config.yaml
experts_per_token: 4
d_expert: 80
norm_place: "pre"
positions: "rope"
tie_embeddings: false
parallel_block: true
init_std_down: 0.0
lr: 0.00227
decay_fraction: 0.695
Below are experts of layer 5 (counted from 0) of a mixture-of-experts language model. Rows are named router (the router's row for the expert), up (a neuron's input weights, with its number) and show model dimensions 0-159. Each number is 500 + 25 x the weight over its row's rms, rounded and kept within 0 to 999. Numbers have three digits each.
Before each expert's rows: "mostly gets" lists some tokens that are sent to it at least half of the time. This comes from a sample of Wikipedia text that the model never trained on.

# expert 76
mostly gets: "elve", "teen", "err", "bon", " twenty"
router:475507465481503484529519522499553525522461512486500466510521462523477487496492530503515506462512534525512530491522512537491461496495513514495492508474477470475490577520503488562475482504547479452480510526499524496506472484499534483527513498486520461540505464507508495498542493498485502426495487521536523514479461498476486477462525484494492479500553492492471546495525513538511532471507453498529546453481486517528504491472531502480534502477487500491497494524509485466494478493474558
up1:512501472521476501540543419506439487497503481531491501540520448475446506492492471512456467516488521515495511474495495538554509505488499488494516519531515483500520473471455467509498487482484481468485467502510504478496499499511525490466489506502512513473501524513475467545539539500509504504513514464539493515467474517495494486488523516548487467517470515510498478529498483542494428508496498494522502529555474513524524547482502504518507538474465480525461535483493522493468489520492545
up2:499511491510506528541538524517470498500497452493545489564476512484480499506468520530516479515482574506495532532492485482476466442513510486515485501521505500464449476466499479528488533485514491495456529529528505538523475515485477511473475512462556502552481523553525476503529530509495525485474476496487500466507479479495509459490481504494525459472505558509509519533522515529503469468490517511487498460481518483520510456462478492513513513518490544519509490481496480472547505502492486
up3:505501500485494506523554493506564471522516535526495467507507509502446480538527549467556520491495481481498508492505528496494488511493494477491490502490494468476507480507513479481493481518469480509506509506495549527538518470489492503520509530524516517573479510494518465445513497512497523476533469452551510469447450498526448462531500510507517498484525492546504508536532493498530491483496530519491491431496507479513496507535525461497520548472463499489543522492502496503524496469484500
up4:503514466482514537503517550500492547515482515488512453516536519540524497511473530507520537481474550457495523527517481536458527486527463516493542454456515519496483536490525459506509493526513468491488493477501486494486467495495454495485522508509517473511481515454448474436483506490486456520483504525523499488509443488494537506479525498490457493500477479469500503533521515507481563482502484525484502491540486452482485479511501497494493512466491481485558452537520488513500497514517516

# expert 109
mostly gets: "   ", "FL", "istol", " Harv", " Washington", "ighth"
router:494563505481473499507496525520512544544473501519508484515516501550511472495475521503518479483501502516498498480529491509495445525552511473505530483500490503469466539473491498483502474524509521453455508506480517471480539487471540495462529545431541494506535485542495447522530511461468466446481504509530502491487474471506451500494505537503510506535527493523487536486478513495475533481534464492497488477509501513480476487480522513481500493546456508523534495532550486496502496484504517
up0:451514487524519498501493524486507496504500567461518509507533454510544487508471519514493478485495455551505512498494477511479468503510516451478520506479450490532460528492491503493503520502487522469509547500487503524466554460498469517502506550457473437460491529486532483465466516469475493472492488508483502487517461524519476467505536538493537477504535522513441516513548515507509504487478539508511464540510511533519513493461540507494537505494472517516497488489472498502501509476523504
up1:525512483492478532542469500526513542536500505503487449490532525526541498474495520535491495506491542486516512491496493531467506507501471478507515437466429485480475498464498531493485493496507505479464497514495504500465499515490463507483507495514498462523530489513418464502535511514511507457513520481479511456550481461492505457500529538480538467524534518480472511466478494519516492489548506524468509512478509504481527464488454503480532509530502507493507491481558499514528519499446506
up2:486532471529499526511507505463529509540518505519494492508547487455524480498517514500519491501503481485519513495504524485513463472550571480502460507529491487474449516524501515520488469539499495440465485515527491533490516481490491486493515491468505487463534480538495431487489552441527470460514524492455500533517497506506495494459523510459466513499485479493531526514515517471512458481502518496486488490525510510482490523456504508481490472528461503500469465495550491535474512557495501
up3:516486546491474489508514499591508516528493517517510496522517493469480491493484526485457502498449488530510480517486493536502482451492499499467547502507481477526507515496493530532449490530520528478443506526475547485507464472519513536528536526480514498530494456492465499520478533451528483495534526477472508501459462514521499489501511508493494481490494496509478500471494516534446527478477517491542498479520526503487532492520538479523508515476477493519519458549512498507485577516504500

# expert 67
mostly gets: "4", "7", "5", "3", "8", " century"
router:485571520501502488487481505528524528501494501509545493507530494536481490460470531463469499471511521528490538484488517490534454499487486519521513493451465469513460557496517490549515502484549505478464525510506516511518523514496500500528494470475503462501496513528509504515528527473488450432500453496562510490491486483516503501473513491528505473443507482528485548481498499520477493452521476473526476501509486525495478478494493480463486466484478540497502524528555484482512475491519525
up1:521478517491482521504527491521552503521523516544524539466540490455490458486503498495512502468501477517512500492538529477494520521535494468492449462517499442484533506485518513490486455485492469461451520448484498508531473490477526505514517533538491513513489507471469492470505454455472500504479499497458486512502478499555524503522469538523493476494505527524499503523504494506576509512502486533467525482525498498481434534478500510522547508493451507510459506489500471506505527508517519
up2:516449519514486510490489506499483544489507536484485501514528517473481499472475474487475540483478530486486478487491474513518449547489465490527458513502554518515457534471521537511487475518540499535485541536510490523569524466469507485493491476494491504502536473501481485497441519483470488494498521469501508539511470492520534489500525519524475441504524476502502517548536496487522504492500498458497471463478476556513510493478507534488534481496556492508481495512522531553463507503493504
up3:501539450476504485504509545500503477505512536545511528508513474482526526490499460514507477542522448473572451507508515485493460507505481482503461533512488522490456500507470487493494492494476483511510498492511523449517464508525545512509497501492495502534558487439467524465471492479507479490501524491492493493501441491471520444448472499483450526477502471525506516470550490543469529526509500519507495496488460523490484498516500489533509474511508463482491499510543500520478524520530492
up4:522519517535474516501519497539508533489471466504545537483514495483484485486517497521445508468480499509487489517473483502565466494483484496515488501478523487523461478513486535490507537505501512454495539555520518489470545508462491523511475525511518492497484519526472492530524477506447504502544497484525514481490505504503478507440497506517544490498503470520480589494477514507460505481489532489490503536498508519420441506504505474517495473480476549519503508480485481505543482512501485

# expert 17
mostly gets: " States", " USA", " American", " York", " United", " President"
router:509532520512477501493532497543480529533482512523534497516519505548525526448490515486511468523494510529461518497568535529493461499516510507495542505493491467514482488445462465504479482495551440478475497527495490486542480479516526541523496521477525476521510526492457485488508542495489478466479505506530477498458436491488455513476524524546492477524522489546510544508520528521443502477519494464514507500529488523509516496496489512489517504479474489510536497499530484493504499515494545
up3:523492488501542497515511499504539536517506511505550522523527518519513462466472520472486462544533463535504501489484564470485479511515477474501505495557483519518490504522485506484449550472486495556512500528503493489480499471516473468477498519494518514535512467492507451498501511501511496478472501497478542480500483481494477498483498484514495534534515519505491520489472536516467463470471486528495495525528517530452435495473506523470542487555448501494517545491512507534491515538455496
up4:512544502539468554510500499524473530497528527506495485515522451505511544541513529510477555499509518463488486512528508477516518491531555533503487546523484515486515502473474507507496474475511480473538523478484477502519470473525487479480479460472475499518533490452483472517518510525549541506498470506525493483513484502482484549517515514503512461483525538512473490480487499527453512461487508479495494456540538516491523513428480504505507518537493496519489526509477507502560531461527505
up5:502528465474440489471505538512537507517515490471489507525505483540542517494485498467483484508471431553510496486521512511506505510518484504465546456490474512524445486457518509478490516561524469506467512479546524464484527455469533500511501480505528489486553495509464490481487547496477480484489491495543457504477535494472482466479501505502521478487571492507512528529502516514486516485498516490533491488514447505486521480480493535482472480490526484476502533473485498490519489495486532
up6:475521523516479502527546513542470493496506492483537490451536490513512506498511568517509515505496561520499507490491520507524473452531491518493522519512534528489521493471486482485527484494511494485482452502531534518509481485524547504487453517469540499536509476496535505495456457508473493469479486461512482519470441513514452503492503498537521475510496493481485488539502523510428508533507481459478521469499508475482470520451519502547473523498475513522514471482511482521522556494495500

# expert 106
mostly gets: " century", "loy", " centuries", "uke", "aged", "iqu"
router:502531505470468505480524480496497520513489474529565508502538516495508492472452533483468471495499499490488498451511521538534489505535529478517492469452519481547488589449529527495505502496544511490491495507509491519487482492514536533493466513486481489492512525526477489491516526456478508449475478483498443541480498523488502495485498542508520497472522523505466527488498519509493493449446496491502484497529510521482502538480487505464501498521462555502531516513525506473494462526486547
up0:480482486520504535519535514510543542489483531509478553499498488456471479480447485521461501496521546490510469467533504488494500530506507486523484504518511491508485498487520493464496541498488478510506488500526482468512527496482520515500493500469522513528523551522530520451473506522498482476542480538552523469475512514496507423462487518447476469560503478501483509489501498512458501501485508523470490515524502541538467459501520527468510493467486458469446522519537468491490498502528494
up1:491497463515466473511510505511494467488508507493533518533496464513550464523507465500497457499526466514523545462485500521527510530486482465507516469539484488532520521500485468496522523476493508478486496533519527526487491537487512540499519475452506490488506497520520491513521576451493501471492504477495464539455539518460472448491501488491480506562484533504483508485492534491491520455485481497467468512470437479509475467486472482518498524526460511523501527526533503468520469518516491
up2:481510483443501521497504505539528476523560511514435507506509472502525507513487481456540476462546525503507496494510474551536471473579502497493484501486495491539491488518456483509503519499472484480534508500493467493493518529505544474474516524507517521507519512464492522509486539434507466488486480534506499490486502514484521450452537544514525487497524498530496496474473522522500504515505499523503491476514524482481551480459485468436466490519504506510505513469520481495496468457502497
up3:513496512484506514501537506527482474477533510545522500498529500477524506511489487444526464484505492472487495428471510482535512508529493489477505498486474464478479492551471532515465503516461494485496493528501507528513473500551505461525467524520481483545503515484521438515502503494487448504461525466515484493462558521517513513525477467532557515476494526536485490473521502508457469479489500534479513484514518478497533501450507514513510515499524523527519506471547528533503490492465450

# expert 119
mostly gets: " after", " during", " when", " before", " while", " where"
router:517494533533474501520499507528512528480514470538491481513531479501485503525487521513508481492511551470529457475512546488488482475522534459519560463510480467508490536473488517498492493518546489457462509554502552524514519461513536516487491526490487480517564468466498515468507540493463476489487450505532507506465490501496504472449519514483470475488542481487499491490522513504492478525503467546461490465513529494501491480453494467499524481510511496488523532541523522489524523524507539
up0:505495517474508484504512466508502518469488539516477442479495493506504495513557521483533514503502505535550498470445531526565495509488503461510478491461458477473507523502507528540498499497527485479505486510479542533511511499560494467458504507498496419511522460478528521474536481510473486476475480467503513514498471472512490531520505480494494503512468540534477493515490533502476485520472478528504518495463486523535503502531530524532481517511457539479490475477501500471532495500452545
up1:530484455498493509500497494506482520499457562542496446539499487500510498493496543531517485490485494498515500467518553544478469520531514538468487502478487511493530527457513498495480450491505487455452484496526529517482462487499504485475554522481485517531550523481520492522496530523497463485478519495510553503535460492483469472499493516490475451509523513522476521494524479520472485500478455468509482514507514521556511479482534481500506498501485503516499502504575531477487447509512502
up2:520483480473511531483463507567515479553505450513502541480510499485489510504503532485512446484551538500474494485510506499459442498514474494511531466437471475497505505454472509487508484539494483484514523523527467504493505502487569469529512495471515502488493493475464452519530523512510493507461467520532529519452527497461509497539484501506474463503514490517531493473512489501521485509539482497499496474548535507466511474490518507539519502560498496490501519527523481502496497472502534
up3:482510520523512463458493521494507476478491500527490520473524479493467508512530536516449457475530519486492516550496504498517544493498539481498542473530465429488485489446487536516474486536519472481510533542506496535517476436510520519488521477496487468508510510503546476532453535487527495497489507496531491504489447444514523541516518500478498468490478476497514516529483510538483486520481490502472501529523496519495476466523517458485548491489526502469515506506524493489503556500466495

# expert 126
mostly gets: "č", "ek", "sch", "ž", "sk", "uss"
router:488539483545498522538476454500498504505529490480528507518535475517511486493450505527524491510511536497481532463516529501515472503528488476527501468469517460486486535446524504519499535488493478476478532498500526461559508466519524490449434525494545477503514531491501489508484505495489495459451450517530495538471510503488503496441548526501535499498500491500499523545486497532473524452502522508477520445498470492443498510494502485511536500511465510516502516510511488465519509483517500
up0:507495515538490571530531498503485513481533481488512504513523465529505515508480509526511545514522546489502501537490496494477493494500535477524466532502483464479509553502563457525461534521503493440479525499493516492529499499529497464473467495542547494493507473455494458508537501470513482475522506509541510511510476464456523478489552504502495452495484475508542502497527506501456459496494502524488522494518498505465546520494545462500512517494458513513496475500518500530484497468484542
up1:474469506494507537531556549515540509514476480446552470527506508483540473498491525512505527487518503467521470464458524501475489540481503459484453501511504496495520545514506486521501544523461511508468547491500502475475480457506517511502499521482514481477510477484452501493522492531489488492453464499502542495480499512521543470455501518437520513509523504473480493508503480506470448495487496458515506506522492497470547505508478479521532496484486531514512485507515522506502498573481544
up2:481526519508504503463478482549509515488546526516513481492532530451547456529456498487454509487498499499531525508487519493518544490529537505484497503523512485506475501475504492525473552473504505492512458491490537534479429497541504494545512529511509468453525540520474491510462520443505492491501498491534488537454472495501491490481524518510528494490478464448496484517502507511465487462496511506499522488486494483480485464540508468496533456512486504437519484505497465501495503535546496
up3:513546509433484489520481511468489472511535527510524502561556467470518451502510485499494475508498489505497476509469522509520471496520505481500479479486496483519508522511530510504449505506508477477490462504515537499488499490471536470491497480505487473532516479476497487507476504549526520478510482504501415525513477443546489512478545453495541515493493516492494486472520504550487479506488487474483546515522480502504536484486504522509526535515466519449526540514478459525475493542511525

# expert 98
mostly gets: "ard", "HA", "heel", "erem", "osh", "erman"
router:518513526524469501489541510521526544503515462467526506478506475545492475452439496499497450506484537505468501499509538519510499495512518506500455489474517455490531516462484505513502491516516471451474470529552495511547508487528529490474474514486530479489476496509511478509513503511493495448494466515521515496502482455532509486449513533490542533469519476527518529508518551522504524461519504510483495482509513534443508484489472490480496506520442534488508525530552460487519506500469514
up0:483541527501478525498487502494503494522460496467523523485520475539496521485485517505491503506490515467490500512468480508525499541562532526507471470481449448569511540513516518552528500473498476509526464478532492492496511482502519506547500500472484538450535523477487505482496503478510507489495484508539484500439484478521527495504512536485481485467502486529454520512467569509525467447501494480505444439488523494461497495510491490486505501522479519503525472523472483519504525480497519
up1:513470491513510455491527501529501527505532517482505464518494516479508506515446489528489512488490438526518527502496484521529481505555502434472497513459485514537491518542512496510488590472509482524480527485496471555488512503514506543491541499493535513469492525512486536530481483522468456477466472499497512503506521505507561474504474526445497492483524529503472500505512491504451501522474490483474531484514508484500515481541544457487517502492508522484478464487499502512480530490543527
up2:485518491452504479494500515538515503538513492501499441491511492509523510510466504482490475500529488498523499441486486512450536515485474478477504562511497496488549506480485509547576494527496475518553470496480531497531474469489528495480489494457469501466568498502502477508489482532488484493481471503486535486522474488486516484516487521475523488474480499530544534534518495474485485529504496484535476503553459540460477502511508521495492505496485498473538528474511482506511464519454451
up3:530530467492497474511546540468515491501458471526537456470499528524510492460476480533505499513500513505507471470545522484459524489527510510529472464478532536532490510494534548516457466492496464506493492556484505489508494505545545463494488484505465485498519475471493493502481508506484510470434511517522491517452526546471471464490502496512532489444562496544482499518466524524490457505501526525508510464497516517508477459493491506494505523509486519514523526470500483496503523524514493

# expert 57
mostly gets: "econd", "ugar", "earch", "utt", "urd", " heav"
router:538516488516514490516510484506513514487509504480549493494550482487506480455465478525489484479522497503541478473521496488501474490541492471506502519470541473502499580511508492534497509492521486455496468524515479501519483483491580518494488464488533445521521506545493458511509461508475500445486476504544495524493506491530499505468517525495499514469465518544465544475495513478483462477472529503481511492513541521479510489493468452482522520491498522513494522532506439521496547478521506
up4:516498467483525507520505495542509470472496544513484504502529480489554494471501507510505494425555503467510479485545454512472514483542506475504486497529533453490482539475533444496498461479523511492483457513484513508516503482497521534457482500485500478490505478488466504479496526534467441494493535523534487480499520509511502484445519548506523497505488548479476502528503518504497540505510572479519484495473513523493515484499477484516458478502524515461542497504527523480496525491533531
up5:482517453548513483515496502516525533508474491472475503558524475520520508465504540550502500456486487492507465466513548481504476498518453500454510492532446500524500504531480513531500517494514505500476475475527509506502479493490562505479512511484487507526505475529503453473525476471516483493485475520522504530505522527557510487475506488509472502515519501569472536491529534476502516477482523514517422511508495529486483506490502438507505468491513463490473490479511530475518508452505531
up6:505507523479506493553546531476519477506489495462521490483503491534528497463501499545545513505490482500460483474506484503547457503462519449472502512485521495511463520517470523504451455533503492505511503510495482499567503506533508537502521485526530490533546477541508493519536521451496456498454459506505482494504450518497507511471486521515560483508494483540487548525512484498518475498515528490489515494497509496519502552483497445488480457493449499485479497493504517496521506502550475
up7:511533477488515449483525545512516520511508504495505500502559514486543483476486479497481528515520490544512502524528490433510474475526534506502514465516465475465475509481499510477517505481495503545499506516513483513522505515525529534489457506482553433515536491530524431498438483504468440488495491518491498462522504501554528528479485544495490467490482461511500522496498513468516455468505511494522504486503481510525535496494466488522508516531477516496446511533518491517508488480499528

# expert 23
mostly gets: " from", " served", " born", " Born", " From", " Coordinates"
router:516505496498514478513493518526484523548496470527514475487539510529549476454493517485533496518519537481515481479538565524526486506534502426474518472490500468489460511495493487491507503505532496460488508502471500525584507472496521496507507537478532469560515547495514477491520541517535497451459452504505468511507475511526491480466506502520485507519483496486504526462543520514491544520496505481497513514525471494484460528489497500497527478510478530521471538517493464483501523485488530
up5:528517530517447525484456492496487530476477517517514475506521458540481474538471463447550506540513506526484547455553532521510510532480512543524506500502479484512487521469470517484495494514517464492464497479493485502570478501509510524533500464496502501490503512498491507471469503514495454479510547473493501551507454493491473508479518502502531489514512471503492527484506538529508499486498510482530517489515511507479503501531481469530535497431480473469479459472545479492483470469528498
up6:510510537491524498530522494499516440502481533537504533486522507515536504455486515509529458538475462512486500471549540538455498496498495498509516491473506486478465524493484551474491527497492493470487493499478505432537516466503515485493480510484557510524498510538517510535520537515463477517479494498503495496479466494519469491511505546487543482491498488498467534471547530464499517475498505476526490479507515462529481467482553474480519484545501550535467504504525494523536518528514535
up7:531490483551490495500458522537499530503463504480521481506512503478499464513488539496524518490496537502536468473515555541517499514486478429508464476534526517572471496450505507495477473487495507514454524520515516533495506498501456479454492503513511464454510523498485492467551510453475489498444446476505503508474474493491508462479538514494510516504514526522503549472488493527482519510468477481485505488530441507483501491481500481484477504469506510508473504502494486525501519488535459
up8:501514497508540496510501541541539491507497495502507481513500533525461495497513485500485506496510470480530481488505545545498492527519491418481458535478514485502473504495515479485483465459520488461485520509501523504499532457505551506490512540525490512529537487521450474548512481509437504500492467512536497493493484502494512503437552532530533483480521500520516517474540484505476493476455523477514525523524489523441478489504510489504503457559516481535497476471516482511490538522505504

# expert 62
mostly gets: "'", " \"", "\"", " '", "’", " ["
router:514495504490469492527521498505531519508545528532549483489518508487490535504432472480493481506516576518473528498506497458501497538517498488496521538509490501517517533434497483533486525508517500504499488541530513501507514446504531490514471563503544492513533486491491469500495510483494492470489455470549454494505489520462494466466508509487501492505506507513469534474523489504503489492468459539504509499523462530492474547472508526520482483518448530501461465482515468455466479502497514
up2:514499515462510476520488545504532540515494533510465485523507508507491529475482518471548484492528520527544527509567514493492490488506539498521506533499489451463500544490553554543487510528460528459501477498490533467494509498528481474494463492468516479516544525448512494475497490496495512491502424495494477494526486468471469522503496500476513465469471506476502473480480510537518501506457507547490505490503547526477494509527542484508486477465493479502520514540484502475487484490471532
up3:527517510499466522456504491519479529485545495524534483489505463493485507513494496493500498459489537513503522492502525478534511507544512471553493492538456488533514522457508498518470528513507481490492511543485545536533483513502531532468462481494508460504490518551511509478513475475502519467520498502482464476487461478552467473529484548502544457439506522467463533514494498487505513476463517488492498507545492477460507542498497510465490491486471506504502456509497460454514505525534531
up4:488533499459501471485524509514488535500530475528550480479507458515459517498501494548513534495551493487499523530477524480496443464520471491488513508465513484516461568451536494517493513538496471500471502498519540532490468501511501506476464531450514507499468530479527525530519504499505526471537501542508482514502468504485503519502485558518462484493543525536493479522495485497461514506495488452511451487491515486513484496519512450478515496507546449475519480504506521470475503524485490
up5:501520507486500440488492553502487514527506517516507521505529487543491495482515483511522473502526520496462532482523514508470462542493526481513480466490563488505502513497508498537466484497469501498491533472507560467510497478504474532481509530545560535519494536483448484464502562474505508496446476490524466489521459487498522487503490506506519521472486526502520522551474512497478531493477495517504502494444485474474490510497508466537528465501469455499475458535513481551502518500489502

# expert 24
mostly gets: "On", " Bar", "ar", " Gar", "In", " In"
router:511497536510488534511485523537473530504516448487530484468516486507486483512460549529494492483518505512494503448535549483514509509592501494531525481464471485514462579507496523507473470524507540451514509507520512530542498501463526541461501506472531488516475485489493489482492495479463483470525476495544495505510467521524489442471504536515502493502521485481507536486543547519519503481457525483484504488509508525481498518506491487512501484471463531504509520476488517477511533500503517
up2:490504492524533495504567474509494467489503526495520471501511474496447507513454446527490471453498495515469514468473520522446509532535518504463529496528505458498507537495475512522446485519508468512471513472526535508508484503509512539525484493494510497470517502464471500565494532462489499506531494521516513519505461515471504473491506511472523499527521446489539471546493547537487510468557476517499488477492531530484478502487536473488474465522519531508496510476499478521509470506480518
up3:462515549477472532544503524492479489486514478511524474504495479529510490486477532497476487530515530526502475461477544501494527530523515509507528477490507466537517558482487534487441472520511469479464512529493523542498528489506541502466507518476509512481538499502467488516500506476512544499517493498517516473479446523504450486495496527529506432501484522490457508472527539512484502469515511462522481503562513539527478513449519514477532461488478526471478520483520519473488525504513504
up4:510493503491463505503531509561510515479499514514501483489505481494492456447451555511485530492508511447469512483507501518551505484523452537530465468491486487470481524491546513479493547490502500497452462457462517483513508510512482490508550515489487476555483521508547494511516489499506521490479503514520532487502552484483510485445492497469481478492483467486464562515498535504510507485509483490483500533516528545525505480460563517500515476517492490512520531531499487490497495454530511
up5:496524533508519550535502532492471508530529474518520517500545528503507453480520495506535492505500523500517488484493467516550466500495517500486464473513518538493481504499496542525476501490489494503484501488495527533539547494485557493460507503501526507528488483493521454473521449500460487469510503505524516503479466543490505488468499525497510478483513549519546567510505514513465474530464452458510517505483465522473513501474498513519444469486444500491506482502487477572477515483503487

# expert 63
mostly gets: " son", " Ann", " father", " mother", " daughter", " brother"
router:524540516523470499516525492495510511542515503512526439487526490512521500467480524518506506459493535457465501448508501513491477484511518439480518528521476473492465536454507457504503483513514505472462478493509481519523516495486530530517494533496537473510509484483473515495503506497470497466482504525529512544476453480490505518491536547523498452541499497556498517488506540505490536446474477462476521519488523504505527482473519482497564466493480488524503488485531487451472506514510549
up3:506524498520460488490517517476503502504526516524547480502504537504519468469515497539527490419499494461533530479430510479497533486525470497523471529473507433553515503453526473520503475480528498503500509491550512518518521488504511475499491499505518518499482477541463496496501525488478485464505478454486508511547497497497498465478456528491520500456525500500520520423504498512510452487499503476479531487514509514530536510525479505475512529511487472496474480507489505477481486461543537
up4:536523490491501483517514488498513510474530465482468472577539492539502477449519502507514477476483512520526501450504466470490473520505480478517530495495512515487527526486490474492420496524522516465457487520456506512505481483509478509504470477476526497509493509491482494528486454511488468503479498480509535512494509451486514499520517544510526521515502488547509496504443548500530518492490475479485557483526509553503537507517507501536532489531504471503509555499498466491504453480524545
up5:514472493500464466541515477491487505457549488530519443488512470470509487524479527500480490518542536532487509510529524468504469512520508492526518523546542503490501519465471464529471507550525496542496500495542486528501469483507519454501508443523490478469466469521494465457482500484493503485514522509511485501489459525490498494492524479531538478543507501519514471514486516522499502494477460535450466493530547533504488506475527500518530482452493510474516516542521504482490473535549500
up6:469459490500504463513520514494526510497479465512527516501499550466537532493458498520472469489520510477497509486513521459503497518487460544475509459493480473468544510544490475520505492501522508506507525479506536498508545521500548532523490516510520475514510484491508532492519460540523508474531488497528524506526474461509482458497509509479486508484488440572490518507497491471505490496538523476484516504509526509480486505475492507508516441456523486443458522529512487465525529530528565

# expert 121
mostly gets: " under", " at", " above", " what", " near", " attended"
router:521515520491510514485529507513472559491502483488523497470552488474519481496485507499494487486547559499518492483531498493506503496541504417465506488470528486535487513451478504538495479510535475479468490507496520493512491467462534486498506545507511483508544516486523480496509497510519476445482503489528503516468482500495479471480547523474493537501534515545491498460517529539490516501533520489487461513503491529512472474453505510483510485483515506455487548505539517440526452503542527
up0:535541499457516522498525493519472518507468479514492508508503454545485492474521493519472502497568493523503477476509510544454517507488492477488520505539447490496527499435522497555560458500502526491485482540493495531479498463489552487478518494452519474532555473506476476500479489508522490475473459479535557491493513478495463472478509511461507499475529508519513512494469511522481495486474494452515521558468511508508502470483482480505482501515498489468496510507506493490469480489522535
up1:511519520495479500465517512547497524471501510499470468476571496490485476519468547540474490534510545520485496487526458509477478479560479449509501538519476463503518488480490508484543498477519513525503491516516494499515497465531569498518485584494487466488476516507488443455494509512516508488450482512505526520516446519512477470540481514536510489491542504485480508491476542514495478480510494523483467505511525501521505472510483493521504466474465490456499502496506531497505495511492537
up2:515528428504504521498480514462506486501521518492490464491500535502482465539459496492480486491512494500511535461480519491512457491531503462519511492503490441553475510486507530461489475497546472480464495516510492556486491533533522492473496522488520503516540481539473435457534472500535490476514529493470464552472520494511498525502493510512512498455525502547485491515489500535487493524548509527484504499511479562548512540473524491472516475463476483493516514507522515510492513495504522
up3:523518541494504519484537486503461517481550498539476481539549521466497492509465524539529505474549483494513512436501515474505504513489520473555545504488471500476490497505466480505520510514525497515495519498478467510494489522474487504493496492453528501493524473535507510479512550471472531502483512523517514496474491454487525491472570524510498499522508483470468507519526514528486553466527474514495460531518498476512489505433525511496497519461501495479503531528505481483497483477513578

# expert 22
mostly gets: " of", " on", " in", " throughout", " across", " Of"
router:530512488511489487505497518500524537542523498488528515497541473476484512484480501494517501515510538463548476469546526472513489526535513458487530509472495470496455512517552452524489491499550438501500486490545511488507454458498525478473482502452465449502517514511510503495503540505459481487454447477503484500482531505479512471490515509512506482506504515496502564486514500525477512474486473487451512477513505549473514508487545490488530501532524516495528531472531495477554481507508488
up6:498498487472469505504486513489472506504499512458535469506524509509475497450482451511485501512506560526541497458553522480519513467527491540523519536543459452522510526484522465513546459515536534499485485498495476470551494531500530479482456531500501487500481516504497553506500506503478492509455492500507459482473475516518498458519484515497535495497513518543486499519518484499500478508473522540539509519543494447496505518463499474475467460504506479457498501486480523534517530511547506
up7:520492516506530495445523464534523528491488518473485458463537514520469519426492491520483478477503495502517491486488513484507483550489474463473474445493518503522456497477525510563504512476487452457481476497510468519491487510483502494468497474469522533491492496476492519481497465475490465489527495502523497539550539502523519491475481469516500483525502493536481516476521496482499464510506489466464513483518486537530514494536501533522511509517488499519570480487491455520530507506572508
up8:480513535490485548473498545494506515525515538501475515523485511465519455513517479518495474491467530502490513443480504491486495535499474518554468495503483537531475502526540517506471519435520494497497489459553553491524540505540479524474466469497510487536508451510523531501563482470488469483511498496513508533471502486480476481488498533501520537464500492479487528526527481501485460477502498509512469488482504487472493468480494432477466457505497498511500508500492458548518494521509504
up9:513515496518501523508479505456486534543504523493485499536441529534465528497480453469492502484530570507490512492521500474500465529519490473498506487523503461472440516531462531547495532544537493536474478490498480483524469467522490528485491483458498489533447479552473524526512514459519500500487493502481486447505524506484511469499490553465489507490471496490459487495502478528461522507532504506497456470506495480534524524479515486493501490507511520524526506482491511511532486495558504

# expert 42
mostly gets: "ir", " between", "um", " min", " '", " These"
router:517483479530492506521522502510481552504493479517528475521551536495522508494461503459497472483538524511515491449517545497468486502547470489494476486477484510473502549441521499515499513535490480471497508494520510492533487468484499456501499545494499506486516552547501470507502523508511454462478471523536427491488514483513512517489470482485493487444504523508523548480471534518481483483448535526453510491479528503521487511463540506457505500469490472497531495517530501495514508508492538
up0:532547472493530433533507474526507524505511534479547466513514521547526486472471449494485485483498499513484503523471567502478461508526513456514485518487468492504498532446459495503471485475523493478493504511525505491525482532510548485477491522468500529475501522497504501519497510496512450498486485507520454506469473518455475509524498519545505525482499469490522515510490544567507449487526484501533520505519502471510510460500495503502517529514494536483516523503552533507496499479511550
up1:501471505500473476482548517512478436561509520552567496491495496485532479495488520489520521488496506466478486528468521512530493461488481483495508492503445486480505495524512490546526534476511514493503508491511545567510503528518525485522524505452474494537528503483546511459476481515493509499470486515515546489474527501459545493466575485484530483495493492508500514481487492497492562502492484500468499505470534496545457513451518474485512523480490485496472506501515495482483515494477500
up2:513481486471523490498499486487511520497499533507511508540497520502495464493496538524489512488522535516520481513549529490520481530542433494486482478545484456504503508511468512508540520482495428507490511472487519520541492506500529490499505498495501501497523488507448495506540487467527515484444465502554493503493484518488515502496505515512558539475515538486496515511502517546489497467461508510498538517520472495461516475568478445527481448504509494500483537495533480453453504503523545
up3:548501497555490528511518511498453512525525478494517527457503514479493469508481523499535484500534517488485491476497522514489488514530453507534524503507486438513526520493490535523477505518492507469495528550498501535468486452510537494544486487486512474498537527533463432510494540489533469473465473460513498487463525513476553521481494532518513486497537498529491505471509478491471508489477490478475520477487463482465483548447505496499513559470485501507552493493486517513498494526502477